config.yaml
hidden_size: 256
experts_per_token: 4
d_expert: 112
d_shared_expert: 128
moe_layers: [1, 2, 3, 4, 5, 6, 7, 8, 9, 10, 11, 12]
normalize_top_k: true
routed_scale: 1.0
balance_loss: 0.000969
balance_bias: true
init_std_router: 0.0228
norm: "layernorm"
optimizer: "soap_variant"
batch_tokens: 131072
max_seq_len: 256
Below are experts of layer 5 (counted from 0) of a mixture-of-experts language model. Rows are named router (the router's row for the expert), up (a neuron's input weights, with its number), down (a neuron's output weights, with its number) and show model dimensions 0-255. Each number is 128 + 32 x the weight over its row's rms, rounded and kept within 0 to 255.
Before each expert's rows: "mostly gets" lists some tokens that are sent to it at least half of the time; "comes before" lists some tokens at least twice as common just after its tokens as in all text. This comes from a sample of Wikipedia text that the model never trained on. Tokens count by the router's weight.

# expert 9
mostly gets: " film", " album", " season", " series", " line", " company"
comes before: " of", "s", ",", ".", " in", " was"
router [116 179  97  48  99  67 125 158 107 198  90 126 162 116 170 131 126 158 168 173 132 123 134  98 110 166  62  92 132 131 138  48 100 139 161 129 117 111 108 117 118 133 106 162  90 135 114  89 109 115 133 146 200 159  93 169 161 133 120 158 146 140 167 112 120 135 168 102 101 164 217 168 157 165 140 143 164 125 135 188  76 144 124 159 140 124 131 133 133 107 141 144 138  73 112  53  92  93 209 124  90 164 108 119 145 129 115  96  87 121 108 146 136  96 127 148 146 155 163 169  93 152 143 131 151 121 137 119 181 159 192 132 109 182 104 120 137 145 146 138 131  98 123 134  65 173 145 101 140 118 159 137 114  95 179 170  84  28 130 117 105 112 107 161 106 176 151 113  98 200 174  96 102 131 136 136 111 164 164 123 160 164 144  99 165 161 138 160 152  99 120 137 135  77 176 168 107 163 149 110 141 119 132  89 106 117 132  71 111 107 123  80  93 132  71 166 106 125 184 136  80 134  93 139 135 154 182 151 119 103 158 152 139  87 208  40 145 130 115 143 177 120 204 117 131 100 132 126 129 155  98  79 139 135 109 104]
up0 [140 162 134  94 153 101 154 125 117 136 152 202 102 170 151 135 123 139 151 133 124 165 138 181 112 116 151 140 153 164 160 116 141 104 127 103 171 114  99  73 111 182 187 127  43 160 101 179 213  79 155  72 102  96 111 144 152 148 153 151  88 125 111 156 192  62 113 103  84 117  97 115 130 104 125 147 155 187 122 100 166 157 115 166 104 138 108 125 201 105 108 169 151  12 142  84 157 196 147  99 182 166 153 124  38 108 104 124 166 160 148 173 156 138  89 102 136 128 102 118  70 108  91 124 125 131 112 117  99 163  70  93 141 162 138 157 132  69 146 107  99 119 135 132 121 123 138 199 111 109 118 130 183 151 124 148 160 118  87  96 147 127 111 124  93 117 156 132 160  74  84 130  84 134 106 143 105 143 152 128 161 114 114 110 137 125 104  84 171 139 104 174 178 145 121 140 123 108  80 141 159 214  98 139  84 133 101 126 101 125 127 154 115 142 101 128 135 117 110  99 115 136 156  65 148  87 123  44 104 107 189  93 121 156 140 108 146 159  86 119 104 113 130 128  54 109 106 107  81 127 117 130 135  66 149 114]
down0 [139 165 103  95 127 171 126 113 136  73 169 161  57  76  97 103 152 155 119 145 109  99 141 122 166 155 114 137 168 141 136 203 118  99 123 134 116 110 144 221 175 105 136 158 107 174 111 128  90 129 116 138  98 120 143 114 173 122 155 114 141 190 147 153 163 127 117 154 161 152 127 110 208 124 109 129 144 104 116 139 145  87 134 162 150  95  79 135 116  54 172 106 156 134 139 176 155  99 177  80 134 169 115 163  61 143 119  88 155 140 111 169 151 166 145 156 119 191  82 135 136 125 126 166 191 125 113 133 109  96  99 145 114 139 159 134 105 131 128 158 120 145 180  60 145  92  91 157  94 205 142 170  88 131 102  65 159  86 133 102 121 132 121 130 117  53 102 145  85  75 135 211 111 137 110 145 108 110  87 132 135 122 109 124 194 100 181 193 113 131  86 210 133 128 121  99 101 125 126 105 116 126 147 139 153 120  80  91 158 128  99 141  78 107 164 136 188 124  81 116  81  79 152 104 114 210 138  72 159  58  89 104 135 121 129 101 110  70 144 146 125 110 147 178 145 115 112 121 180 133  90 123  96 126 143 150]
up1 [152 132 142 154 132 127 202 103 208 137 119 109 125 127 117 124 125 121 169 168 175 148 151 124 116 102 147  82 171 107 149 143  74  86 116 103 143 158  85 141  84  85 122  80 106 139 141  89 115 132 135 177 152 139 131 159 148 152 122  89 185 182 134 117 148 123 118 164 138 173 134 153 146 136 154 104 106 129 134 174 132 109 145 168  96 101 175  95  98 138 121 127 193 110 170  52 142 112 160  84  60 132 107 124 183 149 122 128 108  98 147  76 147 163 107 130  92 118  71  73 115 172  94 141 127 178  77 141 105 160 160  75 173 135 175  66 150  88 141 157 146  94  78 105  91 134  60 166 138 147 208 194 174 128 162 176 116 118 151 165 143 198 148 165  85 152 104 136 143 176 143 116 133 173 154 156 146 145 128 153 178  91 119 104 142 129 157 129  64 137 104  55 164 114 153 105 157 125 112 122 146  93 155 209  88 127 140 108 174 101 190 120 130 132 110 117  73 135 154 117 161 140  83 102 139  78 201  99 114 140 102 124 116 111  93 153 116 140  83 168 115 137  85 134 116 125 183 133 149 128 135 209 127 108 143 107]
down1 [158 181 167 168 133  67 198 103 177 153 146  94 107 111 120 128 106  97 110  97 138 130 149 147 103 135 128 147  85 108  79 175  74  85 109 111 184  77 109  97 146 107 117 136 186  65 119 148 119 149 101  98  89 137 136 134 128  81 107 165 152  88 138 123 132 140  94  83 191 115 103 143 130 101 166 141 104 159 128 159 145 141 107 165 107 136 131 122 130  95 141 108 169 159  66  99 179 156  61  58 180 147 120 105 146  95 121 114 131 106 167 148 112 137 142 118  91 105 113 150 122 128  70  85 185 164 159 130  69 147 119 123 100  58 159 143  78 164 141 128 141 150 197 100 142 143  91 143 209 179 161 113 141 128 109  80 112 147 158 138 148 167 138 141 118 180 123 155 168 182 120 110 158 113 112 132 113 148 104 182 136  66 142 140 108 128 116 123 132 166 139 112 149 100 105  87 136  90 116 147 146 128 238 161  96 122  88 137 141  62 109 162 123 149 168 107 156 131  74 115 155 126 145  48 110  99 117 117 109 151 125 114  51 117  71 114 160  88 161 103 106 168  95 182 138 162 180 143 117  63 132 175 139 150 174 129]
up2 [150 174 123 150 192 114 147  98 145  96 133  96 134 133 153 111 156 145  81 125  97 169 179 208 134  87 150 122 128 118 137  45 133 151 148 122 120 121 155 197  71 113 108 169 127 124 115 135 174 221  73 114 156 130 126 133  88 186  92 138 120 113 153 144 132 190  76 123 111 106 150 156 159 102 170 125 187 155 121 148 143 133 150 134 165 101  21  76 110 106 143 101 130 161 144 123 127  97 158 136 128 110 151 172 142 129 167 130 125 137 102 151 129  90 121 114 103 144 150  99 133  86  85 182 103  99 115 152 118 131 128 154 126 170 141 131  92  93 100 146 115  85  85  84  94 134 161 157 157 148 170 135 172 117 146  66 185 154  92 127 136 151 152 154 172 139 136 119  87 125 126  84 141 138  79 144  77 124 135 206 134  96  98 144 115  60 120 106 176 117 113 148 126 102  99  96 104 104 178 157  78  98 117  99 156 142  66 154 126  87 138 116 150 112  90 122 144  91 147  97 126 137 176  72  86  83 165 161 166 123 143 143 122 141 234  57 112 122 171 125  98 180 141  90 113 141 111 117 139  91 115 164 204 149 178 146]
down2 [ 91 130  55 168 168 157  80 129 143 138  90 103  73 142 153 173 229 110 129 188  88 149 103 124 137 175 144 136 105 128 127  80 107 132 226  79 150 158 167 168 149  60 122 157  97 117 125 109 147  66 144  99 177 122 137 154  80 239 105  67  88 139 155 130 117 120 116 153 110 180  99 149  88 136  95 121 130 147 128 123 131 121 134  87 117 126 113 173 139 153  82 112 115 142 118 182 141 158 106 111 115 114  95  78 132 129 156 156 127 134 126 112  98 122 185 158 116 148 129 155 115 160 140 139 127  88 152 101 173 131 134  81 108 156  70  46 152 143 169 119 134 130 143 121 101 190  98 117 124 112 164 155 145 135 154  97 184 107 166 142 200 116 103 188  98 100 143  93 126  92 155 144 167 135 127 122 108 130 148  72 102 150 193 109 174  84  94 141 156  90 122 152 132  90  57 147  87 118 137 136 122  97 144 106 124 109 162 122 138 105 112 157 143 111 149 155 101  97 147 156 128 149  74 143 125 159  77 151 125 139 179 234 129 113 122  75 124 155  87 127 139  79  97 118  85 146 151 108  76 127  78 142 120 100 108 125]
up3 [171 136 165 117  90 114 116 146  99 173  72  81 105 106  90  91 106 146 124 145  75 111 156 123 154 159 140  94  90 206 126 156 121 152 127 145  60 145 108  92 185  80  85 131 113 144 126 158 143 120 163  93 145  71 125 155 106 141 136 128 142 151  94 174 105 100 138 121 152  98 165 137 139 142 136 150 142 152 170 172 130 175 194 127  96 153  99 163 102  81  86  91 168 109 100  80 129 126 150 207 114 172 143 212 131 175  98 101  87 117 131 149  90 143  88 127 151 135 229 129  95 147 154 134 176 152 124 127  91 149 162 159 118 177  98  58 149 134 153 130 127 126  98 121 140  86 151 155  78 167 139  73 115  70 129 150  51 138 166 117 107 165 109  96 155 142 174 125 140 165 146  64 106 141 164 115 142  90 137  99 110 117 152 122 133 159 145 140 135  91 155 184 129  60 182 151 114 162 109  96 123 158 162 151 180 174  84 112  79 126 155 169 136 157 133 136 118 119 142 100  94 161 118 117  96 149 127 136 152 130 176 104 111 149 148  87 121  65 121 127 110 174 211  97 177 139  92 135 141 177 187 110 158 153 157  81]
down3 [ 92 109  61 129 130 195  86 148 118  75 117  98 165  85 138 159  93 116 139  81 163 133 169 117 138 139  75 188 151 133 117 124 128 128 120 103 119  53  93 152 158  76 122 126 158 127 118 153 158 157 126  94 143 101 153 179 168 111  96 175 124 152 160 136 111 107  89 147 124  97 178 109 107 102 154 139 105 192  97  94 143 113 141 121 146 192 147 120  85 156 145 132  56 130 171 216 155 111 124 126 116 140 137  98 172  80 143 199 142 111  95 121 130 139 122  70 173  73  81 167 132 104 155 147 122  81 155 119 159 157 165 129 168  62 131 166 140 123 145  87 142 149 132  78 155 175  98 158 121 168 131 155  69 101 109  58 170 178 115 150 131 132 148 151 160 114  44 134  84 136 123 116 127 118 121 116 146 164  83  89 102 108 205 175 143 146 129 122 125 164 220 104  81 117 172  94 129 138 120 113  97 115 134 112  94  98 184 104 150 127 121  86  53 115 150 160 157  99 109 152 131 110 120 163  81 111 116 127 150 163 142 111 142 101 111 120 146 124 100 104 122  99 184  45 140 155 174 105 143 156 128 121 120  87 183 169]

# expert 21
mostly gets: " there", " name", " house", " France", " history", " city"
comes before: ",", "s", ".", " of", " and", " in"
router [135 146 172 101 123  83 132  77 106 139  95 179  81 111 126 135 127 106 100 126 135 158 125  73 106 143 122 112 121 106 151  55  76 127 139 156  82  77 132 191 120 131 158 188  91 100 107 123 126 153 122 127 175 172 171 218 179 143 110 164 160 153 107 136 139 116 125  79 121 141 216 176 119 137 170  99 100 153  54 194  82  41 164 167 153 113 158  86 160 140 127 172 120  78  88  86  78 115 116  91 118  98 145  90 130 105 122  87 102 104 105 156 172 117 186 125 127 221 111  71 196 106 101 134 200 184 149 132 172 152 134  84 126 149 114 139 127 126 165 129 142 116 137 139 169 186  96 150 160 135 149 102  81 145 115 151 107 187 122 154 137 137 115 155 134 163  92  93 108 183 106 113 130 122 103 165 162 140 173  89 150  95 183 129 147 149  80 122 126 119 125 127 149 117 146 115 171 119 151 124 143 131 109  90  60  84 169 119 109 130 134 111 167 130 122 149 128 104 108 126  66  85 144 134 117 151  95 145 162 126 144 159 131 152 116  82 148 139 105 179 153  99 132 127  73  96 131 121  77 158  99 141 183  99  86 118]
up0 [130 107 101 129 164  91 128 122  86  96 153 123 125 123 104  99 126 173 103 123 126 111 161 154 107 127 201 120 108 121 143 146 111 112 140 100 101 114 150 157 115 144  97 170  97 198 173  87 178 160  88 131 153 157 163 145 131 106 181 197 105 152 149 164 119 128 153 199 218  99 113 156  94 153 164 142 100 121 102 127  90 139 132 142  64  61 167 122 102 151 171 149 172 123 156  79 134 118 158  85 142  92 131  94 102 123 196  93  99 172 124 129 134 169 129 136 129 110 171  75 162 160 138 104 165  93  42 118 180 133 129 174 126 159 106 164  68 133 190 111 106 130 156 112 159  86 152 115  98 105 109 150 132 125  91 134 106 137  81 116 113 143  56  65 159  98 107 137 138 172 160  98 127  84  89 163 170 131 142 140 148  98 105  95 187  59  48 160  89 137 145 171  90 109 126 105 150 114 151 153 115 146  97 200 136 135  78  92  91  82 152 166 116 188 132 138 153  88 150 105 121  99 128  99 136  86 121 177 145  68  81 131 104 116 151 138 186 123 119 133 177 132 167 105  86 130 131 116  96 164  76  99 149 106 161 142]
down0 [140 114 143 114 133 120 153 125 121  83 110 156 108 153 168 130 201 151 167 136 158 163 120 119 125  82  71 191 110 160 112 167 112 154  80 133 150 115  91 148 116 188 134 115 105 148 167 128 123 134 144 129  47  71 130 101 140 110 120 121 152 161 181 103 160 193 101 115 102 104 143 136 124 137 102 147 188 112 148 126 130 118 130 110 179  73 107 127 151 118 144 125 156  93  91 128  81 172 114 159 172 148 170  71 152 137  86 179 117 138 161 119 119 144  91 146 143  36 115 185 119  81 184 103 126 101 255 101 164 109  88 131 133 119 153 143  48 142  95 115 180  99 100  99 112 123 133 155 148 117  58  71 100  52 153 135 125 129 115 140 135 173 149 127  97 108 196 167 173 162 147 145 122  96  94 145 159 104  92 110 144  87  73  84 130 146 151 199 151  63 140 138 117 119 191  84 119 119  89 154 143 115  96 147 116 158  49 105 136 192 100 148  50  89 147  70 116 124  76 108 101 136 150 138 130 135 164 135  95 128 160 155 140  87 122 125 139 106 136 134 140  97 106 122 151 133 133 139 141 131 137 162 111 144 161 144]
up1 [133 216 104 152  80 125 142  94 158 146  95 131 158 183 176 130 104  99 139 123  84 188 176 148 131 121 168  56 183 160 178 132 126 105 175 163  63  96 182  85 109 126  94  67 146  81  92 123  82 107 128 179 131 128 132 125 134 134 101 127 141 161 119 110 170 141  85 113 149 133 147 120  98 106 103 127 145 198  96 107 147 163 117  57 118 114 170 111 128  93  99 136 143 166 107 119 126 133 114 139 104 170 168 152 129 114 181 113  80 108  79 116 173 143 115 152 125 132  82 135 148 107 102 153 173 111  66 111  82  52 139 183 106 175  97  77 164 190 165 124 110 140  59 125 132 168  55 187 153 171 171 133 137  86  89 101 142  94 138 112 150 136 170 111 125 109 107 134 182 126 102  91 131 102 170 119 148 160 179  83 160 165 179 116 134 105 115  92 102 151 192 190  88 146 119 164 111 136 111  86 123 142 126 117 166 128 118 148 153 139 167 132 137 142 158 110 135 172 142 100 121 117 131  68 127  78 132 130  76 100 123 103  66 141 145 122 114 139 137 128 154 180 110  83  75 158 116 140 136 103 114 137 115  48  87 156]
down1 [124 128 188 174 127  84 145 139 109 171 118 143 180 174  95 147 114 171 106  89  70 151 158 123 122  90 114 164 112 142  87 103 100 104 166 177 109 118 159  80 140  91 103 131 120 132 154 120 100 167 115 164 133 173  93 124 130  85 148 113 180  81 113  71 128 110 154 147 148  96 101 141 141  78 129 194 194 177 141 148 169 131 102 125 206 156 132 139  68  86  88  88 130 139 133 117 137 123  41 109 116 164 126 111 127 128 193 105 142 144 159 138 137 155 144 138 131 194 120 123 161  95 170  60 134 198 140 124 124  91 108 106 174 114 106 119 169 163 175 111 148 124 123  79 147  52 119 154 100 147 108 105  92 111 104  98  93  86 121 173 102  60  91  89 117 142 109 132 183 133  99 131 142  99 121 178 183 146  75  87 142 174 107 123 152  98 190 119  94 167  99 138 151 112 137 119 103  72 108 145 165 188 128 149 142 129 126 117 116 117 121 157 177  92 181 160 168 110 146 155 118 167  72  80 116 115 129 123 147 153 140 133 126 148  76  81 142 181 126  71 127 179 125 133 145 140 142 141 138 138  55 122  52 173 118  75]
up2 [147 155 118  90 177 107 137 177  84 125 115  63 121  85 130  90  45 158 116 170 139 213 122 127 158 103 101 154  50  83 112  78 126 115 138 106 105 135 156 111 113 186 183 144 129 113 148 139 131 120 185 186  94 200 133 174  73  56  76 189  60 192 112 164 165 121 139 159 192 152  71 136 100 133 150 178  83  96 144 169 165 110 132 134 157 148  87 166 136 124 108 136 138 157 151 119 146 141 144  93 156  76 159 217 156 148 132 137 115 145 141 156 120 113  87 117 112 103 134 129 163 109 146  96 113 117 182 115 155 127 113 167 159 128  82 145 101 141  91 146 142 139 161 137 103  67 144 116 191 183 140 142 135 140 118 138 106 123 116  87 119 140 145 142  95 177  87 113 119 104  71 127 138 141 107 126  82 143 124 118 147 132 156 161 130 104  98 124 174 116  91 212 127 199  84 109 169 146 120 101 143 131 175 161 126 139  98 171 119 151 182 134 173 144 109 108 148 166  92 144 123 139 128 106  95 145 104 158  77 120 187 139 117  86 149 116 136 116 157 114 133 172 127 154 133 131 118 140 117  59 146 126  63 180 139 175]
down2 [107 130 157 106 185 195 148 215 172 153 144 113 121 146 100 132  52 131 136  98  89 133 189 121 127  93 110 170 148 104 150 135 170 131 130 153 157 155 145 151  95 126 112 180 154  83 144 108 130 159 159  68 155 103 151 135 146 159 162 123  98 237  83 194 139  94 153  69  89 131 153 107 101 138  76 120 118 105 121 131 112  94  82 113 186 140 114  88 137 112 108 133  99  39 156 135  82 127 137 174  90 166 105 108 110 158 136 106 106 111 111 101  89 100 133 146 102 116  75 129 137 103 123 115 199 165  38 139 170 153 113 134 136 153 160 146 139 155  89 138 153 120 123 114 168 133 150  87 126 161  93 184 125 164  87 119 162  99 120 108 121  59 105  51  98 102  88  99 133 105  93 132 137 127  65 124 112 166 163  65 117 160 115 126 151 104 146 131 175 118 178 192 141 156 125 151 158 110 111 191  91  88 179  99  53 152 157 125 146 141 174 101 106 105 135 133  95 126 184 152 165 163 146 122 113 108 172 115  67 107 101 109 140 176 128 100 115 141 159 159 101 124 128 100 154 141  89 124 135 112 156  94 133 129  80 127]
up3 [122 171 163  76 103 152  78 140 115 115 199 139 174 136 161  98 142 145 166 101  98 125 137 118 113 130 225 123 167 126  40 168 209 121 151 148 166 109 148 134 177 159 128 117 122 156 155 133  96 188 145 131 158 153 157 145  95 111  84 109 126 201 147 152 135 175 100 154 187  78  87 150 130 115 136 170  77 136  72 131 117 132 104 156 153 139 149 100 144  52  48 177 125  88 177 179 114 111 172 116 117  92 164  79 137 122 174  97 125 115 122 109 156 144  83 146 112  63 157 116 173 109 106 102 125 157 130 174 174  98 124 128 126 166 168 121 158 122 118 118 137 129 187 130 120 101 132  87 143 159 170 157  47 134 113 128 126 146 113 131 150 134 152  71  93 135 128 146 122 121  76 160 111  93 140 106 161  68 141 110 105  95  92 110 126 167 127 166  99 134 102 189 122 114 110 124 176 148 163  89 111 158 125 122 139 135 187  89 140 104 131 186 175 130 186 101 112  94 172 138  97 129 123 121 143 117 117  82 110 129  97 107 117 189 134 166  81 100 121 132  94 132 126  96 105  53 116 133 101  33 166 131 128 116 108  88]
down3 [ 99 123 154 140  93 150 160 153 115 162 122 151 138 129  92 214 160 158 110 147 123 143 150 150 181 162 194 120 170 136 123 101 112 101 127 116 187 132 154 124 143 153 137 119 153 156 200 157 116 155  92  90 124 123  81 155  48 120  97 116 151 182 122 116 151 111 103 139 165 123  83  82 154 113  40 151 155 129 131 112 118 127 161 144  61 135 103  93 111 122  52 121 117 102  92 118 187 103 125 191  92 101 131 174  94  97  53 117 154 109 149 133  97  96 140  72 135  56 130 122  97 171 164 130 136  92 172 139 112 123 112 189 147  99 160 128 116 209 144 187 119  96 152 112 146 139 124 190 140 119 154  79 119 123 161 128  74 156 137 157 149 133 161 119  76 101 111 100 106  97  92 124 128 125 144 118  33 133 173 152  65 146 135 142 153 120 159 115 130  92  96 136 108 109 128 141 119  88 142 173 191  63 173  93 186  76 124 136 158 115 145 133 113 128 167  96 189 131 101 152 117 130 188 186 151 119 143  78  81 116 127  85 106 217 151  90 133 130 141 131 104 107 106 100 149  99  84 124 141 122 105 133 121 137  90 125]

# expert 30
mostly gets: " p", " con", " co", " f", " re", " pre"
comes before: "1", "2", "9", "3", "8", "4"
router [ 91 180 157  90 127 108 168 178 148 133 164 100 143 145  85 147 102 125 121 147  41 201 124 103 151 156  97  81 117 128 176 119 124 135  71 130 122  58  87 152 121 125  99 116 155 138 126 102 130 147 138 123 144 101 131  93 155 170 111 177 134 147 146 110  95 137 172 100 158  91 143 157 170 240  99  92 122  97 145 113  96 181 119  82 150 125 137 109 129 126 130 121 121 130  74  84 107 139 150  93  90 121 123 135 120 157 146 127 113  78 117 120 150 134 157 165 118 189 195 152  75 142  62 124 160 116 145 160 111 128 208 146 137 169 189  90 146 137 142 109  97 146 151  80 107 126 113 148 159 100 136 140 123 115  90 145 122  73 102  93 116 107 155 136 129 120  93 133  98 140 163 132 112 130 166  60 162 209 160 150 126 131 167 111 180 129 116  46 136 151 149 165 132  53 186 119 130  89 157 134 154 112 109 139 123  74 146  51 112 102 141 114 147  92 113 152 176 106 152 135  81  82 143  96  98  88 126 127 104  56 159 107 122  39  99 115 117 134  90 115 185 162 156 158 129 107 151 162 167 142 116 126  98 131 182  67]
up0 [120 141 115 140 150 127 118 114  68 129 135 179 150 133 179 138 172 136 153 121 138 183 101 134  91 109 106  93 171 185  54 112 171 107 124 119 119  81 115 126 130 110 151 143 102 119 159 146 183 176 114 166 143 190 165 169 110 172 130 121 111 114 145 136 175 145 175 122 184 196  87 123 143 132 124 119 143 119 132  74 127  99  95  76 153 134 151 162 137 146 115 145 114 170  80 121 126 135 104 111 218 155 132  77 136 110 175 153 108 113 103 150 135 161 132 123 127 165  93 119 140 109 139 112  56  91 155 119 128 118 180 133 131  87 153 138  85 112 110 101 166 120 136  50 119 119 107 107 192 120 141  10  95 129 147 101  92 153 123  72 184 152 125 120 190 112 153 140 126  65 159 152 112  94 158 107  77 140  99 160 130  76 131 127  94 204 176 121 158 132  97  70  84 121 130 111 176 108 162  54 145 127 163 146 218 154 109 152  92 113 105  99 141 139  75 125 168 151 109 142 108  53 109 155 162 136 131 178 138 171 104 171 107 116 136 213 134 146 136 169  99 127 114 124 101 158 125  81 146 105 131 126 153 152 147 115]
down0 [118  36 152 130 136 128 143 166 101 133 139  67 144  78 113 172 155  86  92 139 119 122 100 159 169 131 148 124 133  88 128 132 171  79 138 101 154 106 161 167  80 147 124 158 135 164 121 121  77 170 116 162 116 106 158  82 152 130  38 122 107 159 149 101  95 146  66 114 142  99 153 131 124 120  53 175 111 120  96 175 100 114  92 122  96 109 122 129 163  98 147 184 136  89 123 151  55 149 169 190 108 175 120 169 110 122 147 180 177 167 126 106 123 143  74  96  74 146 108  78 109 144 179 119 162 102  97 159 129 144 125 131 141 120 132 131  74  96 103 134 140 111 142 163 160 156 136 174 145  73  66 142  95 115 125 134 147 189 177 146 130 125 120 116 115 176 103 156 130 143 119  90 106 181  99  97 129 102 152 167 102 125 133 151 148 112 167 123 123 133 177 102 118 138 154 141 147 189 194 195  30 123 142 161 160 118  82 112 130 114 135  68 107 157 127 133 182 149 143 114 126 112 155 142 145 136 109 180  86  74 159 209  88 162  92  56 130 169 170 120  96  87 104 153 113 144  87 173 128 106 125  94 120 104 169  96]
up1 [ 85 118 126 101 140  27 160 179 102 166  95 134 171  52 164 112 102  95 105 156 122 181 175 129 174 116 174 174 130 162 127 193 151 119  88 117 169  98 135 142 170 136 221 156 112 136 174 124  45 111 143 115 161 121 132  90 119 138 106 127  81 113 130  92 201 115 105 127 132 126 166 127 148 128 110 136 173 115 141 146 149 148 148 136 146 146 168 105 136  85 121 133  80 126  85 175  91 156 181  98 168  95  52 112 126 149 125  85 128 147 133  88 122 108 134  77 115 182 138 128 118  87 103 122 194  66  88 124 153 163 126 130 109 103 112 167 141 102 109 166 119 125  79  70  89 106 147  82 123 159 217 151  91 116  89 106 121 154 142  99  62 139 140 153  99 146 125 147  96 162 106 132  98 115 172 137 127 176 114 133 203  92 193 152 148 135 110 114 126 137 127 126 168 124 149 156 140 150 139 172 177 136 160  90 155  88 113 134 173  91  83 125 208 137 120 147 105 106 104 128 140  63 156 144 104 128 159 164 133 126 165 136  80 154 137 105 131 169 123 139 134  82 137 103 126 174  82 150 165  93 121 114  71 166 167 114]
down1 [140 110 102 129 136 147 119 105 172 121 120 150 165 145 121 159 153 146 143 149 141 135 111 131 172 153  95 126 150 119  92 138 141 160 154  91 148 121  82 138 201 116 155  93 139 126  86 149 189 135 111 150 122  96 163 138 216 141 148  62 167 108 151 126 146 110 149 125 172 138 141 153  77 192 128 113 136 104 187  76 119 117 134 144  75 197 119 122 139  97 147 103 128 143 169 144 113 152 124 149 140 136 116 105 130 151 124 124  78 161 113  96 115  64  61  95 105 138 130  63 136 105 124 132 145 148  77 140 140 162 191 118 156 128 177  94 156 107 123 107 136 162 136 103 161 109 153 143  99 179 107 151 109 106 196  83 119 102  65  74 144 138 164  94 132  74 115 151  93  59  54 140 178 162 100 179 125 161 123 103  98 173  84  94  82 132 172  87 153 143 142 123  73 157 112 133 167 102 145 170 157 142 165  86 101  79 165  69 186  89 128 125 106 105 124 135 131 117 113 152  78 107 108  61 147 130 130 140 108 184 184  73 170  84 111  73  52 136 102 124 136  65 161  98 114 150 149  89 160 140 141 130 154 201 107  76]
up2 [ 83 100  94 121 118 127  76 157  97 122 128 112 101 173 169 165 150  86  99 137 119  99 148 129 193  99 128 112 174 143 148 117  98 126 139 162  94  93 197 154 121 153 153 135 124 139 135 141 128 148 141 116 130 157 142 135 140 135 142  97 149 136 112 147  90  58 103 128 125 161 151 137 100 176 123  70  78  51  75 130 150  25  82  68 166 128 130 125  77 185 107 149 192 164 195 104  99 145 132  47  74 192 129  82 132 150 169 157  93  93 108  96 142 122  96 102 134 147 132 181  99 174 168 115  99 112 106 100 157 123 152 134 139 121 111 156 115  74 171 101 128 121 166 133 148 146 141 127 141 121 149  77 166 161 141 133 122 140  74 134 116 168 147  86 107 103 142 163 158  82 133 116 106 142 130  98 101 182 184 105 158 191 195  63 125 124 109 138 129 191 107 131 118 128 137 190 138  74 135 117 163  82 116 154 129 132 132 167 124 116 132  58 129 138 160 176 112 161 188  72 149 171 115 147  95 138 129 186 126 130  86 144 128 118 130  72 110 123 178 215 128 115 145 159  95 141 100 131 175 149  86 115 164 114  95 165]
down2 [133 148 164 140 174  74 123 119  95 133 143 111 169 103 146 117 115 110 103 118 123 111 134 154 126 134 172  93 157 167 214 109 147 111 132 155 159 150 104 162 123 127 174 105  70 112 100  71 131 158 104  65 110 115 119  70 128 255 123 119 119  91 154 112 158 137 123  99 114  86 114 159 114 137 120 178 109 126 154 123 141 140 104 135 157 128 108 128 152 112 109 108 125 164 130 157 132  97  58 122  92  64 153  62 167 132 113 118 111 166 105 157 164 136  76 125 101 118 102 136  91 122 173 129 139 112 116 102 100 140 184 149 226  96 162 133 164  99 118 121 170 153 157  89 128 150 161 165 117 169 151 178 100 157 170  71  91 168 159 111  91  56  45  97 122 146 168 132 112  90 126 144 142 157  93 106 137 102 137 123 130 144 116 160 202 107 125 190  87 150 120 149 120 130 137 117 185 149 104 100  95 107 203 133  89 165 104 105 208 108 175 180 122 177 104 138 122 147 113  94 146  97 138  85  77 128 163 139 134 124 165 125 167 140 107 131  65 130 145 139 133 118 104 143 133  98  83 105  88 115  66 141  94 129 166 173]
up3 [132 172 122 146 192 135 172 146  59 128 128 151  80 110 170 116 147 148  86 129  45 130 133 145 115  82  92 144 163  62 173 121 124 127 132 134 113  79 103 125 129 140 153 148 141 135 116 108  87 157 158 106 163 127 121 152 160 132 110  93 121 161 110 155 138 108 130  85 116 171 131 149  61 199 188 181 129 135 132 114 173 138  96  91 115 159 103 110 148 110 123 174  90 114 127 131  83 163  88  65 138 182 110  85 129 100 187 148 210 125 105 138 101 136 143  53 188 127 130 141 136 104 153  93 106 140  90 156 139  91 142 171  89 189 113 144 121 144 112 114 163 111 114 120 145 143 102 114 145 132 128 134  59 137 158 113 139  94 113  73  97 153 134 126 147 165 154 116  58 130 146 155 176 119 131 100  64 126 108 108  98 229 138  86  99  71  52  96 125 116 160 164 144 103 149 148 122 144 101 146  53 125 167 196 146 111 130 161 104 118 119 124 142 124  75  60  88 100  56 119 123 169 135 149 175 123  99  99 168 134 156 152 113  83 154 116 141 172 124 185 123 134 166 133 198 106 105 154 149 141 162 125  89 160 143 159]
down3 [126 112 173 121 146 172 112 145 129 125  95 138 182 127 139 150 134 159 113 139 128 128 123 174 143 180 123 122  91 159 173 125 123 120  77  62  79 121 156 166 133 109  83 143 122  82 199 152 116 148 109 174  82 119 121 159 133 159 130 142  53 125 164 107 195 142 144 136 128 120 169  79  92 130 145  65 120 171 142 142 141 122 139 162 144 102  86 115 119 176 145 145 148 127 132 195 121 106 156 140 114 142 163 122 122 109 135  99 119 119  87 182 175 142 147  85  91  97  81 114 147 151 165 114 155  87 115 125 125 138 135 146  55 150 126 130 114 142 132 136 133 154 118  91 129 132 181  70 142 178 139 129 103 138 128  94  86 168 140 133 159  66  99  81 102  88 152 143 143 140 171  71 176  92 187 153 191 166 167 114 129 179 104 126  68 135 147 149  85  95  91 117 136 155 126  99 153  91 165 100 176  66 189 114 150 127 120  91 145 118 122 134 148 115 138 102 135 110 151 146 178 104 115  70 182 130  59 140 147  97 100 129  83 151 144 175  70 141 216  95 112  79  41 117 167  80 148 129 112  89 140 180 144  58  95  58]